Weights of a small mixture-of-experts language model, trained from scratch on English Wikipedia.
Training: a variant of SOAP for the experts, 7033 steps.
Below are experts of layer 2 (counted from 0) of a mixture-of-experts language model. Rows are named router (the router's row for the expert) and show model dimensions 0-159. Each number is 500 + 25 x the weight over its row's rms, rounded and kept within 0 to 999. Numbers have three digits each.
After each expert's rows: a language model's description of what the expert responds to. This comes from a sample of Wikipedia text that the model never trained on.

# expert 45
router:493553527518473503460485525490502528512507513544475495521500473419489493515478513518513493515536519489507460517449474523465515505509517513491524529473468459521470471521563510524481500519512489493462511481455494476521508501493441531494512517531467459531533486476493490533495486502524539480506488481502474468474474509487478490471494480506478474471476509459538546452522511482503522547506477502473493475510528485493481516534493479483491508493470494450546527506515485531512530467484470
Full stops closing sentences or abbreviations, including "s.", ").", and middle initials like "T." in names.

# expert 35
router:553521491475480494459473516496528524497495485525477472491543481468510524518441515525498545521545501510498484502478493534474499505534523486508499485482459496506503472545533484503521535481545493486481521474451487483478528483526496509494497495502467489519514505491475517542496491479482544495511553508517483426473496469484514502479508478501476495493452527446529516482537486519500514529506482519467508471485507541500519509511511492510536491492487457471522527462565515528473512478484438
The word-start piece ass as in assigns, asserted, assumed, assessment, plus pieces of names like Moham, often in crime or conflict text.

# expert 2
router:519518528479472487488469483473527534496511489517503483511520498467513478529426499560544516519543536510515515512466442488498533511525508507490514505458483508514504495495516486502472526495517495484503497511452476465461511509523502505502534506506478476514516494519492512531476502513533531497523525541504481470481474477509499526513531473478467474494443532459561561481498524507480536502467479531477486466500537528497498531529525515527508455492447511454514506501514492517502530461521472
Single letters or short opening pieces of words, often capitals like P, N, S, C, beginning names, table entries or lowercase nouns, e.g. p(ianist), bas(eman).

# expert 25
router:545494498502481450479467497478527514485536517558476513542495462480544504533468518532534520518544504481503515502468430505487528513538475529518506499420481474514491477505511481503483515503518483470479509504491553481508506489532506521500520525514475481490549501510467539518487447487522500508487489508534530482509496474475523547510495500484483444487438509476542521454532519490509515500499504545503511499499531477481487523500533477486486492494479476475524521505518494487524489492542472
Closing "=" of article titles, math and LaTeX pieces, percentage tables, and business nouns like acquisition, distribution, company, Bank.

# expert 16
router:530484509488492460473462468491535495494525490514487516526476481435470513527481504499517505516498539461509486511475436507477500505540496475537539501480486476509461478495508498532482504537523508475483531463477471464469497505537484519486539501525456469483504466506451504493447522528514539481489495500497469467492506464476539528472496490445470474487477502482487562476494482484480538534507502492469471471496493496474547501478518518523481473486478488483523511480548499525504546496512476
Colons after infobox field labels (Spouse:, Genus:) and connecting words such as of, from, by, on, via, commas between items.

# expert 23
router:503511495498479471489476505507516509489510523504468433513486488476516531496489495564544544473539535514512498493458435531476545510543437525507516498481494474519492501514500502488476516534530510485469508504459485491497524498517470537477528509521481493509518477538486529519481527485481532512513506523514476465491467474514511503481533468495493505487472484492530517482480495509495485523494472532512490481496476524508531542510489479523545473495447466463516520447570498513497509483508435
Counting and quantity words before nouns, such as two, three, several, other, her, plus the piece man in manor, man's, de Man.

# expert 58
router:548534534490454472487446484501500516517532474536448493526506508472521511523460517523517515477523535475494469469465477525491478493573474480532531491469526490501473473513502482525526501496516482503507520460495455489519546462497503504487502485519478499521515492495434507516459495478497501512481515518493486490465483502485507524496500472506495471481459545453499539501537488487492493530460470494487510485466529486480512466505517475518480515494478452455540532487516496472470545497527466
Forms of be and have plus modals after a subject or that, such as was, is, were, had, be, can.

# expert 54
router:509497521472472485454486522455517506489553505504499488521488501474494510527477572507523554457535518523500493520454464532532537526509526499533483517473493498557479483499507499520503493511548529465487473457516501482490530523495486506477528501490474519514529459457472485523439481507516504488495498503490485477496504487520516514507506504454475478455443507476531494503510515494484523545464480486503462457485510492476527464507521494509520524485501500474526512480539482529461551477490461
Release and sequence verbs and month names in music and film articles, such as follows, released, began, announced, February.

# expert 0
router:503517497497478452452507495481516561491502482518471471495496497473500528525470527522543540470545498489530474506473486522509488531517509487490512500501517460501459482502526460521454495482530537485470538478480483484464501491523501528455546491521478493501497519516488518525485507520484530499480504502545495471471495470518504507516519524488475494474457534477524488487511481525494536532473481501491474450502482512481483496498553493519508504485438486468545546474554469529483549467495457
Separators, field labels and headings in infoboxes and tables, such as " | ", "- Born:", "Scientific classification", "place |".

# expert 46
router:505544551476509501473460482474514497514532496500501515498514512514487542520461536547561537508540502500486471510474461540502513519534498480502534513470524502500444488533530508481508515496545504454494497472486478484469510531527494534494550499532482484513515501481435512529507507471483510516488499480491510473478506500480508536535527489471481489487473513462549516465527522496511531546489488532460532462511515513482492493505498502526525470486469492466523509496530510543496542493498441
Capital letters and syllables beginning proper names, often rare consonants, in lists or tables, such as Z(eng), K, Al, Ut(recht).

# expert 34
router:523501510490476481478480516497518495501513488505491458512507484481481520534468577508518524494532538531507524507456470531522518501514537496516509471449482488531506447516502480515490544500554531476465464438503490485485512525524504550471488495509462495504544493496480501515467437508484494479493520527510493490467489464478514513503509495485504483468453539489540526465498492498490477542488477519467476439470477493458517504510536481474499498504487501474526528496552493539504517482492483
Abstract nouns and verb stems, often in music or film writing, such as foc(used), direct(ed), focus, director, research, effect.

# expert 41
router:507515526519507455485506503462503496493530478554472507510502505479481525537479543518519539528551518508510490485465438511476525490549467505524540511464469503533495463489535489490525490493529489493486516474496496500496527466544490534490499510505460488522519518516452557499508499508549490480521509528488476481487486512489505533498498484475500486502469516504531534439495503488482501506501481544486480463482501480497502520530531484538478523446461445467522541464550514494505504475508465
Short opening pieces of verbs and other words in political and election text, such as ra in raising, pass in passed, d, sh.

# expert 19
router:510503534468498497476494521503522504482498497529454511491479446488516494526474512509535558518520512481516463503451464510451511506538490516515472509496469482515503498523526480495507527507558489486503512490505486494474508493538485538476505513533420518537540463485479512517487493483511533504529526524511489445489489479486479541493524525479483492471452523470515512474528486513498489533492484496484451496503497533488520492516508509503495477475497507474533565459546462510490569486477467
Ordinals like first and second, "In" opening sentences, list items "- First", and Romance particles de and da in names.

# expert 31
router:528478491464460453485486486482522516532515493501434463526486480453477481523482550556499508474514504527500515509497440495493521505533484483493533511478457491504468431521515503506488488495509476491463524457484450482515505502498506508489505506483502510515506461496475526520514473472460506469483544499519501490499483485473470484507510473469511453500472497485511508502489492519490495504484499525484490447453498496477576511515515501533543475466438482488493516481520515538486529482512455
Mid-sentence "of", "of the", quantifiers like all, two, other, and past-tense verbs after was or is, e.g. serving, employed.

# expert 53
router:535530543516498495497445516482516504517544472492503499522515492454484504485445533561503517510521523512508460501475495517507499538508506502527511463476501497553480499525505502506507479493521510481505494513469481469518485512504460528467490523502460499484505455536491509528495490477501558469476517492528495435471478455463486513483472514502455462483485511454527545465536508489465485499508509483509514446511527480463489494508514515492469463483452496496542493459521469540501510470514488
Paragraph and line breaks after sentences or headings, sentence-final periods such as s. or ".", and heading markers like == and ===.

# expert 56
router:500500541508483431505457501475503529476513484525462479499509494476475487506481554532507530476537503493487472489439462484490540504551466527513497506480503493519456479499509486527502516489530513480465521482491489486486535499540440537498532504560500512531550484500470513542502477499491502504515502525492488471495481464500509510504519516472466471470477504487530547489505507492485520501485525527474481502472507495489517508553502488499522519489469463462521529490562471543502516483481447
Comma-space and and joining items in lists, plus opening stems of abstract words like ident(ity), suff(ix), imm(ense).

# expert 1
router:519530496473474488479484497474509517500544504534497481529510520484518533523475515527532506511523520485493469510459445535502487504529477530523498511489482491504506479478517446516500506536521482473474499464460477491495486503534495520486561504503497485519507507500483514508514508514507563540480537486514487453488465472506531524490497467464457453464466527458522496498506465525466525523492516534476462484474490488492515492485553513533537484469474507441528544481525497551491546482493490
Semicolons, colons, pipes and closing parentheses separating items in credit lists, infobox fields and table cells, e.g. "Ross; Gaylen", "| 1 |".

# expert 59
router:540514498506501472503503480489511535473521479495520497490481473468478480525446507522551533505536492515514476531483449520499483508521481469506499482462480477500492515515517478546492527531515495447486524446503495471449489493504466531480528524513456480537534515509493499529506468516505484508514521528507492448475481490459507491472526507473512482418484478493510511471517492521443485547478536485453533487488514523512530481474489471475495492490466491480561507486503516487470530501506474
The first digit of a year or number, usually 1 or 2, at list items, table cells, and ranges like 2006, 2017–2020.

# expert 63
router:507516506493485476501460511506506514493523463526496468497491475455489470518429535534559529485525504497494512506470464489464510517533491521491510478503477492534479483502527468533479528494526463459500494506475501495474507502554479556481538492521467478503526495531493506499488514510511530537503523511497511473468488453504503547471502468475505492482432536479554532469528523489497555520482467524479505489499516518486491527526549484499490515482473494462510543486531490500483524483518455
Lowercase opening fragments of ordinary words after a space, like eff in efficiency, princip in principal, susp in suspended.

# expert 48
router:521543494446441455482440501484504502450498498488467476497513466454485537510466526509525497493510551492500496511444499493512485489502490496526524495486487516527491459504512465490480482526496488494508495497496509452499469485470466521488539470500433494534480484530442510533456472448509544482477510512545502495480489491495497510491508453501506484458466540496523535497491493523518520503521526512486513503478487509493511463470518480531538512476485520462536510486540494484490503466504466
Possessives, pronouns, articles and copulas in narrative prose, such as 's, his, he, the, was, in the.

# expert 18
router:559526483505500483467491475507539512522528482492462463524511477471480506563476508531513511488513504530445443499444482481480498534506522493524467497500468493528441456482505514495505538532507497515511513506488487488482500460502453502477560525498446486483506481480466501494484493519531518497498542502516486457489463501525473516484502505439463482466494525487507516508506510470530506503515454523482494495503525534506508535532503491509523498470503504501529506480548471509517552473536489
Prepositions right after a verb or noun in running prose, such as in, to, for, by, under, on, with.

# expert 12
router:508506528479500465500489471509531488491563532524462499494507460485505499540486501539524558500528520529481525522473493519479489489557460487520511517499493488522473483539513477512473509489527506464492520449433487478497520520496470532490526474527500517535538498468472490546502488477523560497471510488548496458494496484508504506475502506494505469498473534495529519454526489492509496546505468496502491465498498488472498504497512514532524455464507506453547495484519476500455544498483458
Nationality and place adjectives or proper-name parts before a noun, such as Russian, American, British, National, New York, endings -ian and -ic.

# expert 24
router:501528494495487504513489533444510523515498526550524484505473525459485502515469503514532519512526561483492488531458472496498507533540521529477481500480497475532485510539479497503478497474566490509506478495477459495514505470519490501510528492483482496525551505481497519486509484491514516511471511484501490457472457454519524508510468506491501495508468530498519583496484499504462534516480492561435512444451473491482539491480517502520515497477490491478529542492528510490515551504511482
Single capital letters or short opening pieces that start a name or word, such as Sc, T, W, K, often at line starts.

# expert 5
router:537511525487497473464483509453500532512523487534444492531519466448519548538453513530543514509519520502494466497469477528480519514519502516522516510489490487522511488521512514515479531463540513489494520459501496495466466467518459515501497505526489494506528475497504496516475508494490538479504508535487529429505507472488520527489513534472505477472500517461528534476558526507486511498482487558458499489500532526474514491505527455486528503506497475463556502457523502540480518480504460
En dashes inside number ranges like 2026–27, the word "as" (emerged as, as a), and word-start prefixes such as pr, re-, cont.

# expert 26
router:496516507461478478473476505495514504493550493501489500490493512475491508511473515547536525509538536519503489475437452511500528501509483522526477474488514490544495462496525494502475509503516531439422521463490501467491480499550498512474561500522461497534519496482481512506515476517520542493496527498502509461495484474476513518511519488484475484488482519455509516475519503524463510535476495497479452440464496502447484504486536502543517493475487482477516519468542499541474514497519462
Final digits of four-digit years after a leading 2 or 1, e.g. 2|025, 1|965, in career and infobox lists, plus semicolons.

# expert 6
router:543505516494481469501505465499503518466545472493514497479478491447475480519434503508505510533533486522515469529480448523513483513552485481486510504448468457516512514524524498523491504515536480454475499462508501476454505473501494546447502517501468483520524517502507510516502473504515491491508523525515507431494470478468484488476517487467516471426480480494505517477501507525463495522482523497463524478461512507495520486478495467500477469472464481465566517494492515496473508502495469
First digit of a year or number, mostly 1 or 2, in tables, date ranges and citations, as in 1967, 2024, 1980.

# expert 10
router:492500509484481471505426464491511529508532499532489487490466485478495518516445516533519543487541506500484477518470449506501505528519506503520501505486513489545457475522535493492477540483549508504501514484473499493464498469503477524477536516520445502538518481517489504500517485492522527509517495493489467471466524488459487514522539463443482475493486514492514577472511487514485492543453519515449468490476526493467521499529516504531518473505470492491517524490523475511483554468488487
Single capital letters or digits opening a list item, table cell or heading line, such as | O(ceanian), - X(andrames), ===E(uroLeague).

# expert 17
router:478497529475492486464469527461498513497550487538504492481525504469504482534495524511517519499539535486493519486459446524489518530518504451516473494486460488497470461538517464526473512475512486483478469447501512465472516491508495512468505506534483505500526492543457490534492476480538497472490506503495542465523550445481532484516527493490499491476439513476553497458530525494501520543496480490489499476520522503488532509487526475523518535473510472474534521486540519525510540507503480
Word-start pieces and table pipes in sports articles and results tables, such as cont in contested, fail in failing, "| No".

# expert 40
router:535496489490488464468475454458527517475525507517467517502518520454540493508479528523513530502517510508512515524463462518485510511499491497514458493491523505553450495530519494505474539485518464481479549498459522468465497487509468537485502525518457478508519513492494508525470502481486510469496527478518482474521501468516494496474492516462494499501450499464543520471530517500461536562505498511488502454456497537492509496508520501490485478512479507472561563494517480521508506448540488
Wiki heading markers (== See also ==, ===), list dashes and sentence-opening The right after a line break.

# expert 20
router:521481522488455491484500521499544504480513497533496477508514467490484510513436548514534529491527527515484500498462477507485495528528503485536499517461486499538497438511521467494500529493552532456495491465482511470487502517496499530489544502495467441479534499502432505530483476495528520479494500512512505454494521448482511501489511507479459481484464511460542531457520509494456474530497519522464481497500511492494537504518525502507506504472462486461508529478527470546492510485498452
Opening fragments of longer words such as com, inc, in, acc, dec, completed by later pieces, e.g. com(edians), Inc(redible), inv(incible).

# expert 39
router:492501503479436500484488462506548499514514479508493482512482504485491517527477508547518515463545548485505510506469440493484519516535491480488508477499473486555450494516506485533491538478533502484450499455506512471514490486501498512482508501525485498514506465481460521519460483466492525509501496530496504431493488486477499535500511509505458491460447510471525508470515507475487489515509509514450484491510516513488497479491548500499480512440450471456552537454522509504498525480493460
Small numbers and number pieces in tables and stats, such as shirt numbers, vote percentages, decimals, model numbers, section numbers.

# expert 49
router:496519563519478478458481503487509540503483476552455499494515503450499508508472500537526503487534543489511465509456498521489490529508504536514500517496481458543487499511567504501467504505508498460477492457510507456487485506509489506492501493519477435530526479471488487507501492483525521474495487500489489460477492472476517490462508480481478475452495504450509565486551518478497496519510489493494511468497529523451492522541508457482519501514500503460562501512517510541505512460494469
Sentence-ending periods fused to word endings, plus dashes in year ranges in career lists, e.g. "ters.", "2008–2009", "U.S.".

# expert 51
router:521502517475492490477503502453482494508503504505471495531522505497455531515418493535516539492530499511494492526451485513475507534523498485479515477498489478535474470523514461501485528498529490482490501460480524509447527482518448512470550493522478497539548486524461488531469491518518519507502525529531474497475523485515518509484518524489494482496440500495538521472524503498501544530473503506468444476477524494436519481546490461479485495493490493458516519491531492538472522513482474
Abstract nouns and word pieces like design, art, music, Research, education and -ition suffixes, usually after "of" or "and".

# expert 8
router:499506548492482464505491489502550485458533513536458505499487502498502484518465567530510557488538539479487511531470478524510505524563523482525487468483487503534514508527517466488483526522528489487498503451481529465515543487519510528454513515513459497513516495495494529509483502484482510472500507496523486424474529471516479496500496503446468487498478497489511547494516485529469528508465510523494495436499532504517500497488516468486491491485479495503547517492570487526488524487517488
Pipe and line-break tokens opening a new markdown table row or list item, usually followed by a year or number, e.g. | 2018.

# expert 36
router:516538507486505509455461492471524534500531511519483464555515464513521495481471526508511520506551502488510476499473459553491547556516489514476475499457481481543474484495501494518513497511501480460483506489488543509512507508476480544472521463500451478520539511466487504513495550493510532482553509542527534473469504507493506503487512476486497467487466555459536532513494498479490511519498509499500498470493490534458514529512510498516537457502478457495525493500556474505525505538500476
Place and transport nouns in geographic descriptions, such as area, station, line, highway, network, platform, river, coordinates °W.

# expert 38
router:525528510442498488454472508503530513471549471547520510504514496467479512487470506508519510551513481499482513495473470498486496525557491481470527488474481435519466446522494485509493503444491485492472481488460542490510503465511491533470517489510487496505531478543477519518511479501537478513481505493533487448497498494502481513518502467478481508434497485450508537497549477536458490489522517509483486482470524517458508490491495502536520480504499494475539506523546516556497491487485482
Closing parentheses, commas and table pipes ending an item, mostly after years or numbers, plus a leading 1 in dates like 1997.

# expert 28
router:546515516479493471506475488491529508454511503529480482503497519487513496505461549524507532502525507476509478536464470491483533501535483514527475511469470500532482489517537453521474516529566517475467516461519505493488505465530446546449509510550470471498513491497485500506483474507487531509501503516522507462498501475519502514517485500476485496495474528457538512495539504526472535555482533506472494446500518548495497522489509495497505472498488500480525530483549455529482556471529485
Dashes, pipes and spaced separators opening or splitting rows in infobox and table layouts, especially footballer career lists like - 2015–2021.

# expert 30
router:495514501528495480498483536480536530464512478507457467512505464462466517558485542539523544482558554492515511503462464515525525519534486516511513499484511469542484484498512480510499508492548534436472512464483471490491479509533491511489509491518478496491529515519458500512471492491502517495510527534491492481488493475492470528459502490482480497483480538476517519502520472532501486570466520504487493477492540519516526476511524474501522489453463478500516525464539506547490530489492456
Number words and word fragments in prose, such as two, three, seventeen, fifth; also pieces like overs in oversaw and oversight.

# expert 43
router:538532514508479490490485525486518526504516517535478472515479490522477483529432534515543568528515514492503503478470470493503529510547471476516469478446494503551492471499543491502513513479551536465491487487475509492474509517515467513480540512547481508520493482505462497539471497478482493497482505503519494450491502472534510524494511483507487478444479516467518524449535486471489524541487471501497530468449519510474514494518499470514525514501503489457506546462521472529510509483487478
First pieces of split words and surnames, such as bene(fit), appro(ved), Mor(gan), Ann(iversary), usually after and, to or of.

# expert 55
router:526559525513485496473474512490489521516532512515494456513501500495504501507451528539521526495518499474523461507475456514489519526543468480521489490487476494513445495521506462533467524537531471482492511466462510492504524491502489535502505457509467463485522521472494494553473486490501555484530518507492493473493480482503479526494536489488470509482435531486552542475529471476501509508454507516455510479466500531474523501519530505525519491472477495490522502452525478533491545518491458
Short word-initial pieces like par, ar, g, m, Bar, Car starting longer words, e.g. parrot, parakeet, paramount, Parent.

# expert 57
router:547522501500493446491490489487506522523492473539472476520496504491525498522473535535526522509539486521470477510500487553523539520547507514507528496477500496540503462488509500515462500524506492462458508497496512496495473532533488516507514485544474460509547493530451511542529454497516544504525505525544484468496497484510500520473512468481519480474465528462525519517505495530498504496476518548487493476465489463470482510512550485502520479471502468489524543479537507525455523452504452
Common nouns for groups, works and activities, such as team, company, squadron, series, game, League, network, after "the".

# expert 62
router:494542515482517508502485489471508512506544494533472494530510455478503507501453532534517517526542533505494486490456458515490535528553460526484521512482464489556477503511521508477496500473530514451495505481496506476482473512497462550492515485494451458516548527494489514524530527489531535482529527520512528469483493501521491500507513520498454494466454534447523517480498499507483509543489512509484511470498512539489516519513543509503523470477478499470509523451551478498493522494512446
Opening pieces of words taking suffixes, e.g. rep(utedly), rep(airs), short, rest, long, public, often after was, a or the.

# expert 21
router:507536537460480501490462510498492505475547480489472494479468494502530487493466500521515543509554518499520488481421468485504508486509484495530467469486468444540497488469498503510475513503539528473428508437498484478505489499529510523494522489491480494492533519489481518491484497485535545505500522468530504472510533483481530511499488473499492510497476515474500556488532525505473518519448472479478459463475475515497484478500506489486481470453470461467535515471509470535503497496527472
The last three digits of years after a leading 1 or 2, as in 2'018'–2019 or 1'994', mostly in career lists and dates.

# expert 52
router:527510519520477448462487479453513499508543506527460481517488468491487517509405519538537521499530505459472501519475466509496503500537469518505496514485508513539493471467517473525532493521527487470466517492463472502478517489496460531486490523508476497529551462515494506524483471481541533468499534535492448470487497499486500519487539464498528456508464509486506499488524495485499498492474490516474491448514482479489496515536493475534482485487493441464529528493543506517506521509501488
Content verbs and nouns after to, was or the, such as found, played, held, film, show, appeared.

# expert 33
router:505515494488518485516475498479510531512521529542506478491470460486505518515464500517540554521534564520501489532452450498486495509498517542500509520455488502513449513486477503515472519507567473474507493489459466468504517483521501486488540529515455464525515505512507507484506495499498513508452507503516471446482451490495526528514484492503498459499472537489530542511506512500479525523505513551468480484466484533465482473469530464476502507519446512466513530482520503499461538500516498
Single capital letters beginning names after line breaks, list dashes, table bars or parentheses, such as H in Homs, Hughson, Rainmaker.

# expert 14
router:506518523469482474484472516484509485484522505551481490506526511451493494525467531525536518506546523498479500512417458491513501513508511469515514482474493490551506464507507485504489543487580530471480493448466483486500505487492477513477513471536477503481529492502475502501457474478491531485499515513479507457479482461509503496485487486441454481479471499477548526464525489490494512555464513522487486468499479526486526491546504490503510498515476488469530533464512500523511535504503463
Opening double or single quotes before song and episode titles in lists and tables, plus the prefix ex in ex-rebel, exit.

# expert 42
router:481530501506464470456472504497502538468501528530480518537462505505479521501475507528532533500540490467540489486470437503454522541521471506502482501472501492532467485494504506513476508487499472473495462481504538455459498478562485531446522501512486480511512508489468530515463519485514508536504517511496530475469519468504495527502514497487486463486469529493556519493506488464511548536495497519482482501484551529482496538533522484507491506461471460476511512464536464485512506518541485
Tokens in demographic and election data, such as median, population, census, village, % |, - • Total:, Swing.

# expert 15
router:500528515468508488497510506482500524500513507506453497509487468448495522518472516533547525520524530504506500492492467519464564511566467482516498515483477463512471455520505475516482523516547490499471535490484491506513520496529474559501508501508464504540548513488463526528466490491538527463496513476516482489453481479517488531485499532496498459491489517473531518451508525541501502512491478544483475470498518495512497510511528463535486457470503470477543524465542525488480513495529470
Words in political biographies and election text, such as District, State, Party, became, "served as", politician.

# expert 60
router:508506501489513483475490509472509526459524481539466490482498471484502535507470536522552524484531541502532475482480484513490535509504471515501521529473484459505499498514516495505467540482532507512452531473469496489480510482544481522490510519509443490533517500517470555523483472459510505467487518497516507447476497468514498534501489526477459472472479530479529523424497491536493536530489482546481486476486517519506509495542541484523459473473492447503522511499545496498497505459514485
Markup in succession boxes and election tables, such as | Preceded by, | Succeeded by, candidate vote headers, =, blank lines.

# expert 47
router:498507500482480467474490495465503539493509470537510484487483521481508497506470540506551524495552508489531480503470476527488482540528513486516517487504491481540469490499533463498458497477548525485466523498454527471478519513511481509473524488512464511506515485495494521546496512500489502485493488493520537469454520461544522517506546521517478500477456538471545525481528474525488540527478503500488470473490468524495500524514537495532536469470467505479547514452540463509470532482503453
Infobox and taxobox labels and values such as "Scientific classification", coordinate symbols ° and ′, kg, "- Country:", and taxon-name endings like Arthropoda.

# expert 61
router:518507531509487504481466505494552481488551536492470459499529508469501532527486522561542519513533526498504485469445435503502526485511507488516500523491481499536485488496501483528521531502544489470506523473481478477503490481507484541481549462508495500494503455507483528524512496493518509462472529502465525478473469489484516488508559523483502460462451502496527534450548519504499509542470478479476463465486514529478522499509516483479480520491478472483512487491537518486481524473531466
Clause-linking words after commas, such as ", where", ", which", ", but", "with", "after", often in sports career and season narratives.

# expert 44
router:521529546513505496505437519486518532519543473500508507510503496466485509489422527583507530494515508495502460497460499523500502535507490509522514457484492492543467503523503500501512487494519480486503502508470476468506497490502463523467495518524461501481507449537487507535497504485490549486477522497521493436473473458474488523481486509500470457480489513449523536488520515483470486497508516484508510447515516485455487507510525518491474471478457486494540486453518465541487511479503484
Line breaks after a sentence-final period, and == heading markers that begin new sections like == See also ==.

# expert 50
router:485509493498475492503482519502505522507503514502510510519503486456479526495463552534564550518517530488484484499469466504474501484549468521504503491458503490546468484528518485517494532498567489449494524464493495512489521541536492508495493525479483491503497461504496484511499468486503494466480481526503507463496476480525497529494513490468501511467435539502536552454514522487477517526495507493470502494499508515496532522498552502513527507457443455478547539486525469512490532462501469
Short lowercase consonant onsets of words after articles or prepositions, e.g. cl(ay), cl(inched), l(odge), st, m, f.

# expert 7
router:492508505483484505491466475508550506457513510532476509483524512480489490541473511530522569485549515508503504513463482508487486509575505490503512487503465487528475453508486488507475520468528505431461507459489490480459507489495474539507524507547499489523525501501487523566477500471519559507479511499533510495506516484485494511519541525486497462487492514496529497458545503514494521517518463493515473478471501498495490515525503520514519487472489489444569480486534498502496532513525456
Country, nationality and place-name tokens, mostly in tables and lists of sports results or awards, e.g. Brazil, Sweden, Yorkshire, British.

# expert 3
router:517520486518490475467488495495529526508549493531483442528494473497487509521466548530563538493532539493515489515442500523503477532539495494502520505476461507577456499514522483522484486529526504472453496476484479488521541492505496531485510483506477478522516467487473544533512519490519541506514510529494487448456496505515537501496537487459482476495474538474515546509534488507496533535492484527495526478477502519497488475493535499517524496479489457483520499505508462498468522484497468
Table cell separators before plus or minus signs in election, race and climate tables ("| +", "| −"), plus verbs like had, received, was.

# expert 32
router:523519497516501459518477498499499505524523525535482472492497518491488500520460523529520533534554521510477498508461464495519495527544503514524521508501490428546492480499555496549501514486519483489483473507455470466464511491495512501495538486482445514502553523500505523543490481497492551519502497513483476487508479477501508534487511507476476468489473507497502551487528497504467511510467489530495480474467501501520506487497548517488538465491494509492515536447569488512507502506535424
Opening parentheses and tokens that merge with them in citations, lifespans and labels, e.g. (c. 1702), (2016), (interim), (born.

# expert 4
router:531520538462500497496492515500539493478519484541483479543494448487481507493457541519500531544542496475505465510446491525483508509530485513529511496487498499528484485508533498501524527504520488504474537474482488484490512513499475535469540509547459458513546511471496526508461518474512520507519513502505502428490474486526497515496537485508472497454436552501516528475494486512480501513448504500478498455501499501443518533519534499531494507489479468501542498494530509494519530499520449
Vowel-heavy word pieces and short prefixes starting or inside words, often foreign or accented, such as en(graving), ou, ur, ü, ie.

# expert 22
router:509513550490472485502475512470512509496510491532484484519496508467494518566441516524520528508552510512493496500460434519482525524539510484511492512490508484523477475525512464501534502521557516479491502456470515490464502505503440532484521520504483485489559465503496513524482499465459536480536503523474505449483474484494510502496543512488463503460434522484506534466507504477501488521542507479470449488471518500492514494510526490485518478501461469495511509482514491528493496479496450
Opening pieces of words like re, con, im, um, Em, St, often in sports game reports, such as rest(arts), spons(orship), Sp(ann).

# expert 37
router:487523507509489501465461518464533559502498484514457509547500486469481501505468515520510545522567499480538475479458472520498518517519511507479478479459499468527459474524527487539463514483534533470492519471497499485473487498492490552459536472513472495480521521473498519519508525513492520496485496494544527475467500486504499496516524496472469461492454511485507488477519510524515543557493487474493504461488502512496501512503540480540514494474458485467556534456521463502500511503513462
Infobox field labels and section headers in geographic articles, such as "- Country:", "- Length:", "== History ==", coordinate "°W", and place-name endings like -ville.

# expert 9
router:508526503500460477496453497462518502488508499507503465506503486436483499534454517534559530514548506490502459513449474504488527511528480496494511511456513489533465482528517478527488527493513489488480537454479517505529496500524506524484527525545498440492538489498496508525464481515516543498487502509502521460495497481473509509529491495478470490501471538461546549456520486485500531513464520507500512469467481524481516524530544496503492492491452478492523506484539496537475540481521453
Word-initial pieces with r or t sounds starting words, like "Tr" in Trade names, Train, trim, or inner pieces "er", "ir", "ot".

# expert 11
router:504557522458505490481502517473518510497526488535496468530501484476496508542468526531525524523551524496476486493463490513485499507552488487493485504470485495508462473521521463521484497509513507493476543473489498521496492514482484533475544530528479494532561520473454507503503499482544579502501482521518493475480484472534507515507526509486459468473434547478531516478503522517505505519469487511470496478464503533504530495530498519498508471477479456499519511496561492550473498506518480
Opening word pieces of longer words, often in military or institutional text, such as ent in entrenchments, mod in modular, Indust.

# expert 27
router:529522556514467485502492505487502529507527505510461494514496509451513514537471541531544548498526535494495513513442439509494503529516469512501492495487481500517455463505506478499476515487521513442486509489479481498510520485528458523483543509507442479484517509511490505513502498511530514500497507514510479464494496452496508535492530507475483476471487521448541517461538481479494500517505509527451498456504523505505491483501560486512513496473455465482527497496517504535493559499509433
Word-initial fragments like "sw", "tw", "w", "sh" and single letters k, j, h, as in swing, switched, swore, twelve.

# expert 29
router:512511510484474485492483511495517514515521492510483454518474493457506488515453543547541514512530530514483501519468487561482517498546503524500532488492476505539466461497515468520484528514542521471487527485474491487492527529514501526502515504504499504535557477487465508516506490479530521504513534500501479449454506438471484523483528481457485491473442547478511503468510502499513524550478471532471479435484499499477488494486493499509502504499477493460527513497567508525463513482491483
Opening pieces of Latinate words that continue with -ation or -ory endings, such as territ in territories, emb in embassy, ig in Investigation.